config = dict(
    d_expert=64,
    lr_router=0.00126,
    n_kv_head=5,
    norm_place='pre',
    norm_eps=1e-05,
    rope_base=500000.0,
    init_std_o=0.0,
    weight_decay=0.039,
    lr_head=0.0109,
    schedule='wsd',
    final_lr_fraction=0.0,
    batch_tokens=65536,
    seq_len=1024,
    train_tokens=321200000,
)
Below are experts of layer 6 (counted from 0) of a mixture-of-experts language model. Rows are named gate (a neuron's input weights, with its number), up (a neuron's input weights, with its number), down (a neuron's output weights, with its number) and show model dimensions 0-159. Each number is 128 + 24 x the weight over its row's rms, rounded and kept within 0 to 255. Numbers have three digits each.
Before each expert's rows: "mostly gets" lists some tokens that are sent to it at least half of the time; "comes before" lists some tokens at least twice as common just after its tokens as in all text. This comes from a sample of Wikipedia text that the model never trained on. Tokens count by the router's weight.

# expert 28
mostly gets: "\n", " ==", ")", "\"", "]", "”"
comes before: "\n", "|", "-", "==", "The", "==="
gate0:121132148124111130149131083134121149169123165084143157113106092136105107126152095143140130099119133136125177107149099092155136130165137138118099116160097206193128124122135147103129128133115111131136163133090129150149185191084135109132111122134129111136137119138176118128148139200161131143154153134133112163155102136109161154106110143148128114104128136163113129133130119143133118154122100140111154119139150130116101062131111127119132118135120088114117120110132078141138129081090094
up0:092095111153185098186125155135114111116139119161136148120152142136120105134151148067144196119138113156120119112085155144137132118172122155144147063106132091110118132106120122094117117134136125141141087112143102143116127107189106119121109143124126137151130126140091140134113151088092166131129117134148135095138154126128122090129121142105133180140120087129194131120122103150149167084135113129115145130118071129152149175161113158151132125109115149141121133134131105094119090141131153
down0:111128121107129089095146138135114102138091137103111107132134146108179107104113142125110115116111087135171074120135141161147101136146131123129152127116147140118160129136176075150120137144186143123076154128116132148150098094162118170118059149176149129135113116142109111156094139117099095127112115167126102100109120117142147133115074111132134133140165109116102140141139132113085109113126178151160204081135101119168125106141149129160110136147120118143145128112090152106118136128130132
gate1:068113144174147146168104102143118120139129172117126131146162145156143158174122101122109159143129111136144126158148140137120133120119112110065128145177133178134118143131160134066138132147133105121117124093146141146140120142108125109142133079123122094109099185111139117157136136150092111110139125147164091136140119150098138140125107112102116141107124219156167148131143131131141075138147096122117132104131166121119078111140158172133111135139186123159114129119132123154101147124137122
up1:113114111117109150149138121116164140132189124114165128132143094162143125120121138158114125124139167081134111110119098142153057127163119116157152124130119117113107100160110119115106126096128113142127153143174121147127132161135116137131153159121115132157157160151119139102139086160120141123143135103149134169129140110156143195133136113098118094145138154128120176125113096144130068176161149126129101138112175124113119125170109196150136139124140142087078109159156131133123129177106162
down1:127151128110161124112157137127148113165164096124138089144139109140114152121125119105165127134125144154115172181135108103102139113144154128134105136089116118074147136127173143168133113149149077141157163092138090098125125138124116144158120125144149133112122133088135110202131168139116150111139135153132127145134132129144163132153200125136149177115115131108139132128166151137140098135117122142121123132149156154127126130098115170101192165126116146134161151140091161123107141142160059
gate2:145196149150114163100118122151148120158146115126141182167136130144144136095120121137117111103109121130135112123144143117151101132131112127153134145107110131132134138118092120083137095143094111132111098133106155125123141109166125107116106134143166084143127089088144104138170101118111127128123152141140098128138146163123139071125087124187167124140122127161163144151127151105151133081111050141128118107148069174091101121095107101112101105160134094132132130125114160157144088141140102
up2:112095109118134130140114176134132112102204115075142071125128136099129161133151110150055143116156124136123138146107135149101165120135158114139114152152123116131139155115125142122128153112089115125132114128098147115109112112133135121124134152112165114120105148118130120143099142133144115103149133141097146149175164125140137070084121114154128098160130146108154100123130203161148082158130106134130158129120138107143088146100102093122139153130158112143157137093143198124152166145112144
down2:093111091148132155164117136084137073109115140114150089143127136101133166143157165107117136190155129111168149139127102108114105142147136135119091133161129120126158148132153094123103085132128141132102132131111118116128097130135156160112147129137153136101104112095135117087134154148120106148114129155103099155113118156159109088102184132138123150107141091106139111161144195197151099147135091173118156141100140136145129113108132100093104140166136186145150143128144144127111142134106124
gate3:086174138151104123135118080136137109124137197089145115133124129107101127123138093127147120098115095161133116130097132101134111136120100137124107170118123149134150141107157150109096108131107124171117137137097141134159181132120132107121112121099125120181116149118143102137171168148116122146100158145138119161122172135085107095089110160170144124100115130116120123145110132111165112111124118155122127124148146130168075097184122114135154089168144082143166134129110113130171077148104098
up3:130135123147082146153135134149188156113112138097161183109135154152116087080128141133124112127094117125106151088131147131188120109157112159101134083111127105145105118130095111101185151139108127122122109119152132137120123126144118119128117134124163141122157143135153158119162101207085139165083134096143123132121146129139117126189125101130127122126141082129141149089127134136155130079137164136139078143114124111105132079122124095169118107131138080109140119146144123105123122102105146
down3:127113141103149138137086125115109154123129131137163156138125101167124084097114113097129094146133136162096122136120107130157116138115091152113114148179131152109102117118147162162133141112102113179113157096178120138110150161172106137121110120127131127163112133141095130156111080079093156107106182161181133173135135131146142126111082136121111101124114119115127182136143116093125143128138090162116144137139139145135151151126153125158140136188114132166128152161120105143177114153093163
gate4:128125129130153145131104148137090078171132137158097157116163152078175162203129111184141157123099118119159105146136138138067113125158125111134180196161119137111144136120176148102116109160109119106145110124128115133159097100111143110120151135141093099121102091094113112146161147100106098126148145144124153118118115125132142107068107170113135121126104170118118139131131092108163128147137124152135100097137092165131111119129140143099120142134122114142092151121122106141126143126123106
up4:125118137128133094135103140140125123182138123132118132129113150104153066162134110110121145139136133148137141134149137150102150132197108145114172121156109150138127136158145129059117089143110148123138136128134124126122176121098110094146149126152106113103078099113122123136157133092133114133197118154127143130120129142109150136102101211142125122123101119154149179160126157132145124109157065148086175105152094134108131095116133143100127143132160085140112140106115106155128127091127110
down4:135067141154160119108136109107110181122122143126146095136078119131168144097155117129090121130147137129122149143149143125100122153127117128124087140120085118149074130120152112054149119150136138148137167175106071102128129099127128149113118121146141128158141098116170185119140129132150151107140143128172106130159137109123186136148117107180112130126136128132099137125106141123114112142126099170077135148140160135108093103157181121118169139091166112106122143163135136115148130127125115
gate5:096142139123113125092100118158129063171107093100125125106147144133144145156174125152141169107136140116110074142107131131081133123137107128143063149158113130113134149102149128129116107155149125126096103107166137118129115143127126095142155122128116156128100102099113087126179135133152132132155171150167133128102105162160106112094105137138139120110109150118150091151167108141134076134135112147112119100153131134123140120153158120101092157151165106138148168083122137143136078189127099
up5:160079116140089152149118112086073123132127140115156147078140167141097151102133193127097169142128155134112162076154113124171132125085139084114094092142137130167116128146111106130120134142139101117143109154145134145117125121160114146139085131151153091136103116147128160118166132181142105112178134113122132113147129153119079074130132130136116114144124141098178182119133116146120107088139165141096125139136089115129147111107082144157123131109137123116136108137136118139147104148143144
down5:149159120109110117166096125129157091147127154106132143162180169116143142178105129121148127099130147122103107145148158137126128130097143144080119135119106139095097115134158142149127164137107078124104132103103128080152077108124132124148126115100117122127115119146162077193127157146141131123119135111172143112119113146123132106083134116175128171127115184103163145112136129103129075125085116119152110137144102168128154123111178152117108105165152153100117109112163112101150103133114141
gate6:123165153135108159148137118114144141114136179087153185168141167135140148115144116141125165136108138132142170116120137125179116146125124126131133158113129110132117119140148131044161130121123132139087124112125154142166125138102156098132106100172129098162114109114167099139167131124094124125126107133158105159119082123110160183061114123138152137132126115150181147142141155128135105159117086133150121134131134157110113145175123122122102126151151084146089130132102135152130102128139073
up6:155088127162126125168118107093133133112120128087154154131155152076154111100091105183138098057101148121130123103133120122164105124099158138127134116103113164144124114106144115103163132129116108116108137151117113091141126125145134144140129111150170154118145161125138141137075137192101063147151114134122120122181150105155116152141127091112155192151150162135099129117119140122123185124114162108104105140131134091113137131105141123141174136129140122126131113132126165123135109093128162
down6:121171125136107117137129127134139095141134091107133130137147135164137133100074125125170098141152141138122075156099116132089113137148071094110110163131155141094144126143104128120131137109105104154139108148142130118153129127120112107140098085143110135157099166124131146099098117119114123145108134142104145114123173102144118137135161094124115113127144138125144088140117112118117043143096127179113140097080078184152146168164154139152092151160144109087139151120151137139137123138188128
gate7:182125140122170152087108114094123144136077109106116119122110156136124148161122144146150123135116138124124130116144115131103120132149096097104126139109091146130126144087147141099118092126123141162124124122096151137145129115105142140143140120136124065184066120132141109134230121122065123133129152118150127108118132139167125153162110143130143141105096155145149101085138139166151137142165131142109097115142146121106166147147172128137125155136123134159146124077139124173104126141110077
up7:113104146100150151138129159124132155164163133137143145130120127154098125125140141140112138091139167125107142108133120124121130125120128159095155072143102111151130119079132120095174122136116159121127152120088127126126200151109104117107127138116156106148128131125148136116214116143124149123146150137136113109157088108170119123123128145123113151132120077148189113113148165147117148095160136143092129143126157109106146078138155132128151147110116154114076128103144095122118087051089123
down7:085138166096105110123079142107126161142105102106131135135098110185141116148126128140091085105140136121111098105177088121114137107162116121108143076120116138120106164106104131119196093144109139176135155162106131124128130111119140100095099130119087156144098118139185115138127124090115171112157160138125086086121112125135107143133115138121139145130111138128147115108132146125055110150134146140110113106119142125135126173150130126111110135159120080134146120081180119152090126134136148
gate8:118123122097144147101146093164073097157119138104090181128130134117157177140087107145150139084133093151159125166135143101092121147112134116105159152140110151096159142103158142116128110140154120113096159153152127104152119119071149102157151129139128125065086155096106107156125143093125102137133163139151083090120123138124126111119109158142135129112115135147128090152154082125125143116124081101141161092148126135118148163116138177103108118151145116156135148096113097136123154132147112
up8:136142107100130138091093154111126127094084139121175126118134158103098143167126120226124110103079101110113171140139140102112119130149117132139143152140120112135131122148135128167159147127102110163123107153079118106105052124107121128140134113112178146149143113111137125133107139134124092119151107146125146151107126127124145104159140064165143116135160157111110082138122119129118097147095137099145098146103141123090132132106117107101105131122129152111147124137123185101113178114162135
down8:126131129117149112186151075125071135124101148142129135118105134142159084116144171137126141138145124113110171106133123156120088135167117131160103121117138151099112135126142120125096183153141134152138129134161148158135138154121128117128183183127079144101108146151128091121150127156164157152122155122093110151090114102101112157112146125121108074114113147091132075133106151124137147107143108102141133097150141118118140146141145078128108113067152142132079125132138095161133100114108090

# expert 7
mostly gets: ".", ").", "′", " $", "°", "---|---|---|---|"
comes before: "\n", " The", " He", " In", " It", "5"
gate0:135172165144108138175114163108130113129144149098098099172139093112100139136123072127122121128130109086134089045131129112137083136170088110121137115157128117157123132111140115102129108145089135135108105121093144123149139128158136104142155139127092112157132120132163093122121154127119086092118135134154098156119154126137175140115085129144176150089148198127114130164120114153141114170133075146101132105119114117129116162150131099143118126164146120112133147111126098140119098138105104
up0:151094151105103142094133191149112138150106137125126142124148160116078106141159104084157108137127178113148148102142140178096140119126079119115068158146142163156152130117136107153147103107131083090129063101110138098109161124166156115098134095123139138103096152139124116147166148126139154125166163156098111090135115137104080092084114142154128102093128124149109142086146128121124131111123106142118124104153155127110164124093094136140133149102119120138118124121122115138128144114121099
down0:109143109137151108100165141088130158145111109069154129128087151125116129122089115150127117101151188104126121113095087131106061130116157110146144147108105142131113107135093104073147122089126154114149144147110085139151114084086115101095123122091120139134153087114146138081168128114148124130138111094162092173116111120165139142146095091138105078134110091122140115143144145169110131100129135109106092128133170123121146142126119102160123112137101113122114127121149128140079119151141123
gate1:127120117115138067089107113119138115134149137094132172088152127107159160114138125165137119100083095110134121131128145066143111143146139078119143148138104107132146154100135134183144108147086159133091136109108145124163084119112129112192117138143122090145105130108123117137122178122134094154130144149158107138133119161173121121132085109135131110146116152126175071174145126123137090122128112120122135093149091133113134159136158133120162106168176135160142141108142111147126129159094117
up1:152130139152125088095107128136151108151090096138133122119090128114116151142158078133143097146095131136115134107149064163135102154085147152092149143147132126126163116159147105138112112124133164101137108114121166110114120104080129111082129114119157118196126109104161107141155157114124115128119117143127143134149113150158190115114133170142119143121105106127139084104124149125179149133093096128115145096116155113111119113105122075126143136109153128140077144134116119158092117077119073
down1:146137144130172156141099125141109103131097169131147108160132129111110115110122145083142100128097101125124123116123146161132147131141091158083124105122093105132128161161088096095127138160118151148149149094127145115097136150108084096126125117122121120113154163111135154165143133133093126145141178136165096187138104154111127086108119122122190082115137095168132157153165116133116171138139113110119128136130138137152105135105163149142076139128155142201093131160137108108115136109125091
gate2:140147143135138141119132163125111139115076122137132131160184125151136130161104126164131110134117141132157103135128155110149128120132132149114117143128117140139119126128124096112189111126116160143078151104170133153151066130117125097129156114130120079189140145131109117127193139135095097150113099139160105179109127157161184155101099108111156133118117111142094107141130154141160148183141152148120151125152087120113114156138163143118076082152152182115128137118138118124097113120114119
up2:117125135138080136118140185128121128127162110120137113132115085111091123102180125132101099113127163111127096022122103148138115122127124115140127095121115160111108092119139092079125118118151115127156134107135130130104184125127111161084171123038135161133124095150157131103113115151162111133133147120135123127111154115103136118147140118143145102133109132146121099125093153134106113095092127144130113138117174098115106084154105116146136126098122124115075112127126105124125101103106111
down2:103118145095158163108105149113114107126140112130114139108128103121122132160171104118157110149133123155117142094097125128134148170108116125128111133154118090135157109112206118102124153153151105127105175148158111094110107163140120114121130122136164115140120115113120152136124105129092157123130185151126158138152174114105110089144104151053138156107130128169111154121140149090085151159129092142139130107101161094127213100103107119088125111153124145124134155131123130153139119146133111
gate3:097127124165122118165107149078143118148139079110117148114142155106147104173097119139181134145120099126136122150160124119119111163117138127102160138135101123156107136092157144120122129125100153117107159116130104119150066108129129129182107136179080080074139149120099107155040135119084101097129093147147123145109145133149113142112129128063149123127146121102153116146127133087126122123151138130119120101100091128125103149091128135126131127114165157137133138101137125144097138132166120
up3:108145124106142106096121176157159121140163144121085093132092091143176142171141106081083113123115160121094096122092089132086130136141134152122122088140102129148150129139121154123138120107136109144117161111150139134116126131106144082085137153122132127144124123122117128120132141124157101127102110142114141118114128123142173074126122150163142115154069173141145166128094110123094115173087073129139116120126134168164150180145119091089119130084111134156081151104121130137125133115109131
down3:128091145119093091151074153169103112114118131129106119176125117120137136165183112117106102153114134133137174142174149136135118137120129119120117101174147145139105156089136129127157125104111141132097108142128130067076131127121129117082138101140128142095125130106123148130082160157058134093123169150125103131153132124147151094144136182109118134122142165099072130152126148149114131143105133139133135110132136137122155134141092096119171156171115132134147104147103169132162162110100129
gate4:150112152126103143129103150110099103154184111138100165056141076080158134122155128106130126092128135129142114140144104109098109131132151103122085126147094135113120141098102153138156120134102097080142129136122098120143091115145179123145143119144081119140097131075144111129141150133126132119146137129138138099151134112166114100106106135153174152118075153144170127113175138106125156128109130150123152102166134146111126136111156122126158156120168111138092140107101163171126076130102100
up4:115164124126156147090144106165139144100108157103129142147165162091119086093156119143139119145157129132102101121140120157141128131168146129099150148136148159121133124154126131124107113155143155117155127093138107126128111163115092115123121104085117093160117099119148116132192146118115170172137164170112130103137146145155177170117134126098134129130092076159091123157111133149103141179170160128136110136117112141136094140149175123154098088114082140136173149129139126140102086107125112
down4:134134116158129136156142126058143132163089135130173140133096128127086159114144105124105100131118152111087129120150092184105117152100088152079135085137126132166131098126097111115124134111109123132149155071087191131104138118100119082143108139094146148141134158144165118114156170137132132146087124165115109102147149104136145123140137150172099097125154097130082118141113138119170154102128129115098124146109095140150112124120132105144136132112154118116150142098140080104115149093148134
gate5:088139152114123083100108107149160138147146094103104144043135169102150075165178120131115113077150099099139117157109108097107144133146132165106125126144084169141140120126142182146162107163121130160133142120137123115155115121144146093129167118158107107113148149121124109118154122102087133142157132103114125086125153154157053127125098094146158130092120118133120156124123133102090146122143148150122154133135107131134150100129133144119114138137101118128108142112100115156091122164112125
up5:134147104148136132086123132114151123138134141087092152139106111137148166129126145146130133123147180144133120080112103105141119137091140087143151150127125151104125109134124182156118112114077118152130102140119142155098135133078119138094138157154175086135102133116136118128108096111082083163133089177144136147122151121140200160138139157131142093131126184198161093143129099118112117110172125147111098117121158128168121150113138144179115146124151125115102128131127149133106130121123129
down5:088113095126134115109109132158098123145111119106109123119155143092102126140156042150156160152096099116118145156151092126143130129072140151172095129083132132147163137116159143123115111142123101120161119119122141152132107153117134207176112153155135076146112109123092116098118126151130094145121099161141127123106114151124131133135116141139112147131112139142096115101162112095104124160120114121123101117135090173140142102149112106092129110158130156128151156158142144145176120097178146
gate6:095121121164114142155086076099129095126118118091090099109155115113156125163172167162159127116109134091138125169130152094098119135103133135093076162165143142158127146092143165172109139134115113144131077120110144116110075085119162093138093114137147130092133156120120115155111154115137120124174169155149137128091143147135115109106116122138146129079144135130160098151145105120118136115073116140112160116122122169110096123117162107106137146121132137133132156112118121110144101176123141
up6:091125117119119143126141095151115117112184127104136082115148122138119109165152148130133124121160170139113101158117158156147132140150107145124109118104113114149104168115126119141109108153090176138118171128110120149091104153156147115181121158143111140117152088134128150114100083132146134101097150136113128105140126125142087065131109077092136105141125124132111122123129108119122136119134143133129114147087089154127129165103161138103120142195143124111191133113138157117145086164099194
down6:180077129102125081159127112142153129122093070106102140142138144124120148116141164184098108165115130093130137158127127127091112126116136111149154149120120087131130118113105120140151094145113121141116113175167102128111127126128179106127129196125129110109110143152145136074123136157169168095154082095142157060149102128145155160129162141143143124133115149120133138106120135135106115106092104101146160142123123132109079108120111108109168122134155131160130131118161145148093138122104130
gate7:116151138135143159155110120085160103121120123137103123124148125131138125124087139113154118146154151095133107153127134058113131131127084155117095152120143127136151143092128126135165115120154165120123143088129123158180101084180143082139098115153154134129112142116120123149118134116147110125140150133119095105111144136153128112136105115094160159132106140168129101167145071112121170166088124127100141125136096144139139155104191136114086141175135156128161151109133120134075102195127137
up7:113124162168118157159118144155101126163103107171110148100129157112101103088122104087164087118165138153140102110167110161123159153098121119131121117145150140123174113124144179131107124112166164126091082112089159120165143107129120128119087149072107160127111117111134104119093121130107106093137141116093107113142126132136104110171145132117124144116152128159103124101109166128096160097158157136131118093136147111118118069121126169115126119139143063119121127103140086142113110152122125
down7:114145141101117144141133157110096135112136114099127101104131138077066114134090184150159168101127154165136134097087111123147112145124105107093125097094131132167101187151170122162150151172101128091124117106153153139164180163150100081128150147101161117152101163124122150132151102129129130147156122146113140136112100130146109141109145130106139164102131096149134118129107125173177165100160137137096142142119133139137108100162139160136137145098107109109131147116117116142162131133104150
gate8:111133147122109177127107096099129130141122112107116126102128124151080107133129122140165132129112137129101135144143111097115130125124058143099112078133103131150120138134145084149105126131137114103105130133131126083149100124123142083146155107129152115140121180137173120144166129114102147151111219100181105148126139182154130189121104171159123088066116133136145111122125139137145145161126098136092140106149083143102110155112111111160110114149106106145138147125143107142147108115119117
up8:099119129157082148121121121115109128142124125130120125150104128124098119146128124129132086089110162129115114088141115178139126094131138112124112086119137145131091118114102097097067128117147123124134167155117134114087161142107096155119169146075154165161118116140106112113087076146131095130129129139153112134100148130100138162118131133127152101108106132098109122106101151121096109166090091131166114131138184086037103111128132139118105131132157128107090112123108091133134116135080138
down8:141137133113138117143098129116113133124106165151147124136076101145133082073161127115150101116136100147083129115121111088150172107146153145155102128134142124135116165149162143135141128123122140160128163097106102132110155147107103154084135116113145122110160141112111145206108099060068141128132156150147109136144104124084094136121105117109136150118134135139100163128136147081135135148119113119153116136156110150086142122135149147113171164143142106167098139114078129144099137161111090

# expert 13
mostly gets: " was", " is", " were", " are", " has", " have"
comes before: " a", " the", " ", " re", " an", " in"
gate0:073110131134126129119124134122099138131121070115117086115146104140156153126094095129105126140118120153139123148148150120115104161096099154091128155122110111122111152124110160103159139147155123117106087140144115106172114101139128094126080120118118133158135154099082128141051134110119107079112109128135093114084130128093140126157104099114173124115147159168089145144165095120115144132166124117105153096166152139111136119088106167113107152166141130160101128155094132154099090126112110
up0:120127122133111108105124119131142134151143160137146116144131123090139138085145161106112142139148134102071125119125129071134123122177144124165078147105130106082139142102147159132143132127096108122141131149134162160119130111110118116112116090113108148093077144136138160142147132142140152154130121186104122152166114162137082104116101207180129179141109108155072084152142150109147137146142111143108120116161145138118122092114119112146173091101095126123126148113108133128131094108095144
down0:115090136151128132123161104114147144168121129115146166112131140151149088074098140140159200117108128111123140114118105113135157054161128156091135114131128103092136129114136157120095125173094110118114146126141157144176113136117100112130129139131099120119082148128152114066141139162131110091129147125113159082122112130148083089116139164119136160129107109098151140108143142117128088106103151136175119121073147119134171107149098139148126112117134130153106107108112126153151154147092152
gate1:114118092092108110166089147120123102130200104135143104103152151132135126154111134123119127139163074124129149139143168106075100120108128107118073169146095175127094139104166114146125146173114129100118122149147134164120126107108135086154084151132147123119139134078127096148138120094127155101155135183139097123105151132134137124101121183142146152116131117139132111100112099089136118154144149114103144080141122065097142124140113134123119109109132138154118158117141144148135085150113146
up1:141126162126184093162116172132114152150100116116127135133126144116128136045134122131143114117105188161172137117171139116092087105127119128107159125175111129168090122133159088110140120119107129163106143112130120095119102130104148152101154114141109113108115124138121124123114132153138037106133067121122123107134113133091127083144113086133116125117123164113143140126120124126171162117083155137131151131135142080127149153128139116132147144147178135150120107113097113130132124145093112
down1:223193140131101117142115141148122139119129115080088164109127149104138125196135133092159115123109122126128129140111105096134089097134120100134143115112096128153109092119102144112126143131174130178079124105080144147161119129115137114131106096133096086144106093129141103142159150152131129131114108114106092153108142127093125101107096118124096127118107130178094158133106150097119154136129134162131114124133118112085110152082114126100115146118129151127115108161134127128128097092096119
gate2:144098112138154154102132123117110091167139151113114125158152123092167102186087128152165144162146150070143140121141151124136160137133118148082121123104097148121148141112135166114144157159097146100122118143144143140184128124128116113159122092184106107140117122088110113141143161105111160066122114134176136129098122136172157175094126140117129185118099131161134121130121100121148116125149157138148147111117150149126120147117136153093115165121119130124103132082128147145068157119125140
up2:149106082121135119146141132078081132147131137156105174126131110141127143155113102149125151142139076150105124169132140197111116145155156116122156089167130190169119133175138137117169129132137137092142144116159082152143131160119139128156139134153117141098093119164116143122073123077120137121130147116154120163156117104157148148135124143115146162147136074162131122147105124140116140148162105140124135135138126150101109093103164160078095135155122150106098134145132127143082138113120129
down2:149122111113125122137107111134104180126133080147130126126139108133095116099131084137138087137117152124126123129115090141144139144073114128142140087176115149117155162113164113178113123165142074136134138163137098093083146094116187155095115137133147112148104141102085116157124152100121101129136153140147121081117148154094115146171144143109153071095106138143129111102113127105107142112118081113115113125167155157144164128140172131115100165132134126118156155142116134095154149150095123
gate3:095131130160107117110131119128128133103140109122122156114142115102104126065132108112158127098156129123135117146158120088127090149082150135093104136133122120150113138120169128132123171099133102119107153103142161129205102101155146126117146111147113147124140187135156121145114125111134073127100208103142091102105161138106099109102117104126153138131151141141092110149158134114124138087091120150104172137152149092121100095116099131148150117138149145191128118114139131140172124158118143
up3:170101148119177136088112109156122107131108129107129099184120130138131145125096128105163115159061161132142149113110136148163120123154148159138119150087111186093150141127125148143141191104120132119118123160151148160096097132094129129097121123137119101155184095139104140139126087115154090146150060128110124126092104124165142135128132178119124139144102176160168128142129114124111118141105119146124113143129129134082129175148126131110159123111106159149137119109159135122126139114125090
down3:139115100127143141159096126094121122101176108187119152096087128104156118128130099112147141093125143143118141111096084128139069094173166112130132153144128146139105150128116163074142116134145115139102143137125064160111135113113118115138132155106152156134127098125149150099120129133107146138157122149080141134107108139096167141147105100180126162095128109139133107097124121161123121132087136139171131135144149120095169155149092146157137123161131124077137116141149153077128123137150177
gate4:128141121130138109119109149118135122101148125101127149118140098114153113075148098140196128107126166118144143144110123082104105154138116119130127092098134113127146148080118191143144127155102118125104106118126159136167112111121151139126146113156127113094098153100124119140095104149127096147156066145133149146117158122129035101153133119124127116108090172141081106127154148111146114143131162146116108135145102131131120157110145132141161061092096119099151167131081144147133139134129135
up4:067128122156166127183076088141129140152121103139125101158128118170119085121112087116144096092169124156160137127132145149103151143106115158097118121104111090122137140144154129113149129158113127137126147147117144122111164140185147120143145118146105136198109135122128111139113106089096153125119122120119150140096154117100148100185133151110115140114148147163141191131109134109138172160117140176168166119151134131124138115124150163102101151117114137101108154129145121149100168139124152
down4:131140091096150132123129098118143100165143126127100138124091087128116139129122113180133116101162133131086139128132100103100152162169115165110117145120122137128150154137136155125129185140123149109145110153095175089118145117149159172145148109140125140129148157140187155130101084156118119142101175089144124106132171150117139102158129135162107126126113118165110141153107159095159146128145067106125079118130119164093121130120129133096129164116135171099149137134177136134103154104168104
gate5:120135134152101096179134128140117095080142102091109151147155132101157188126092124157118103155107098167128141113093126091126111123113122109118127103111125127127173123071154078133128115111131142126107125116127147150159095121135125130125147130171147105142100113110144137143147095170121118144143106150118091117099141146126108165157101152131137124114130124134072147145152131153145156112117133167135122116120123173115122175119152154142186105188141089134187140119112177116119083119132121
up5:112128162152160131135118135180114114144109102124106117164145139104159152131168118118044132139097158153123125140098147110120127114114127144101135068151107099121162152092123115129112134099103153118125091158149146163101114116127138108082160091130094120131149105151107158140167136124125161139135113126136108087106105138099123130143110175137124085109140146143102154104130103105099142108108135074106104110127148129170109168123136158140160133116068090172123133129134152104145125134080128
down5:166120130100115127113115110098171150154147144139140130121088129141071109173124129096140162121155085088096115118136133130149152139181081137131118116144124137117106134179077148174108135177107114167134166155132145162129175114152144098158120112150100122098120139143159117125135098128118140111115161072130148134137103099162124124086130107161116148112138124120108101117101164156109109101146098114134139147131120080073134116128143115140109163094133127149114126130123123166139163086124158
gate6:124090130135154122099118105128117103117171152111101115164135123153084151134150165101139134150129116125121126080140162123131156129087166135162095137161103100135133175094132195147112107133110113130124152148123164121135117111139152119110152130086128129114098146143134090153126126135167107134123114127141127094118141135094082102064114162144146142125114162142112093128149108118167144129081092191110117147173145107143092117101136126137149169150107115158132138096120144161180133099107137
up6:099133138155093129130141126124118088098134118137125136142142131089174135168142113104130133165137098142129119090114131136119127121151128115166135103105149126129148147109123144120098115100146112119161114152139115158146117142204144115171102098173103106079131099114129103147100114115134115104127132163136125128143167140175153072132116087176147169122093138139163147177138151137106155138141177164127157121132186153166088118097121099134139082103119107136168119122122155123123100157136120
down6:075174123164128126151102110111108089078129119092158113127141139089134172107152151133152108103077147117113116196100110140113098107126112098156164168142100147120128105112173089118129103088143128085146116106166119132102132145117126144123115122120097125131134151119150109119158109129181149139153117128122108142109122128160128109156138156144141115132110156117196107140159136098115137118108200109141113120145156151167122132126145145106155103149117118086161147103140111106097121113140127
gate7:120136129139157132128138076103141116127119153130110152136134140116127133116113130135126172115161166149107134173107165096126186120111067099103094098140140050156149143097111140155097128165115136108100123139094118098145113123151157117133078124168123122117116168131105161130127169121095094135144145131140104105133123137158132157092118082109148118116115094141116089183148081154118150102146162125100131095135112123173134108116138126150156136141110134149177127094139158117113124118103142
up7:155144165155077104139132119116140123139147098108134113078116133070154087162121141122081105106103117042148147123126122134083142120128107107144129160115090136097131143083129157103097121100072152132126069158156143122131119118137115117080131101134099141097128089123144119108151177127116121153140105095134107101137140131139124163141114121159166114145122131136138120127131147116102162102132139155095120116104145159160121144125149100141171131120114062131136109130149153116105098109109129
down7:125135127136118144161152143160140140132132123121160135081112162105169150148117135146121146126111147088170110106136114124103083094106161113125085117130085133105115123107119089100162069093115157193140125114150105122115106140128124153141146079121108087097116095124161125100167121130163150129159129073132116130095134118126131104141100134108139136123092118073139123093094140100128133109095116159100091140137169139145124094128090068130112095127151112108115099141155157108144109137116144
gate8:124130147139096114120098110139137082083181183129106096126140181117111106130109164121136090143169123129170127149137143105153138142104093128124043132085127118137150144097144131163151130137129163123111119155127173157145126123172148117146119113145135132156153146074155102154168095150117160149140123153148105124092148153134114121113106157145154156097105111100141111120155153087111142080101135122120140138156151118105118137124100124102119111161135143121161155100132168127122083126122134
up8:094142172131114150118129087165088107146101136139127141127142155130173158140130121075158123134081136115142112118120153104134127129123104145098099171131122126112151148143086198128161119122159133106118164140145129139153125144113092081110128126160119137121100093101074094143116130120107098117108130144134125158135089137106149147108117108116124141113144151135100181174150119114115147180120149169152155124150100099106121135107142148145165116142094080154125141106105153161166157095105103
down8:143105124083149127090135133163134184139124122107150124131154106156128105128159157083123125135174120156138113151115109103142149139116121144096136131156162144085098148105135104100124158173115112127156169106135128111108114124126094137103125132092127144145115136123097126146124137124092153147150121186093194080135162124153175119166113123065124160165124138150094133133137099152104093138128141135141158124084116126129142100154125127155122143110143111128153183155133124079151155150122094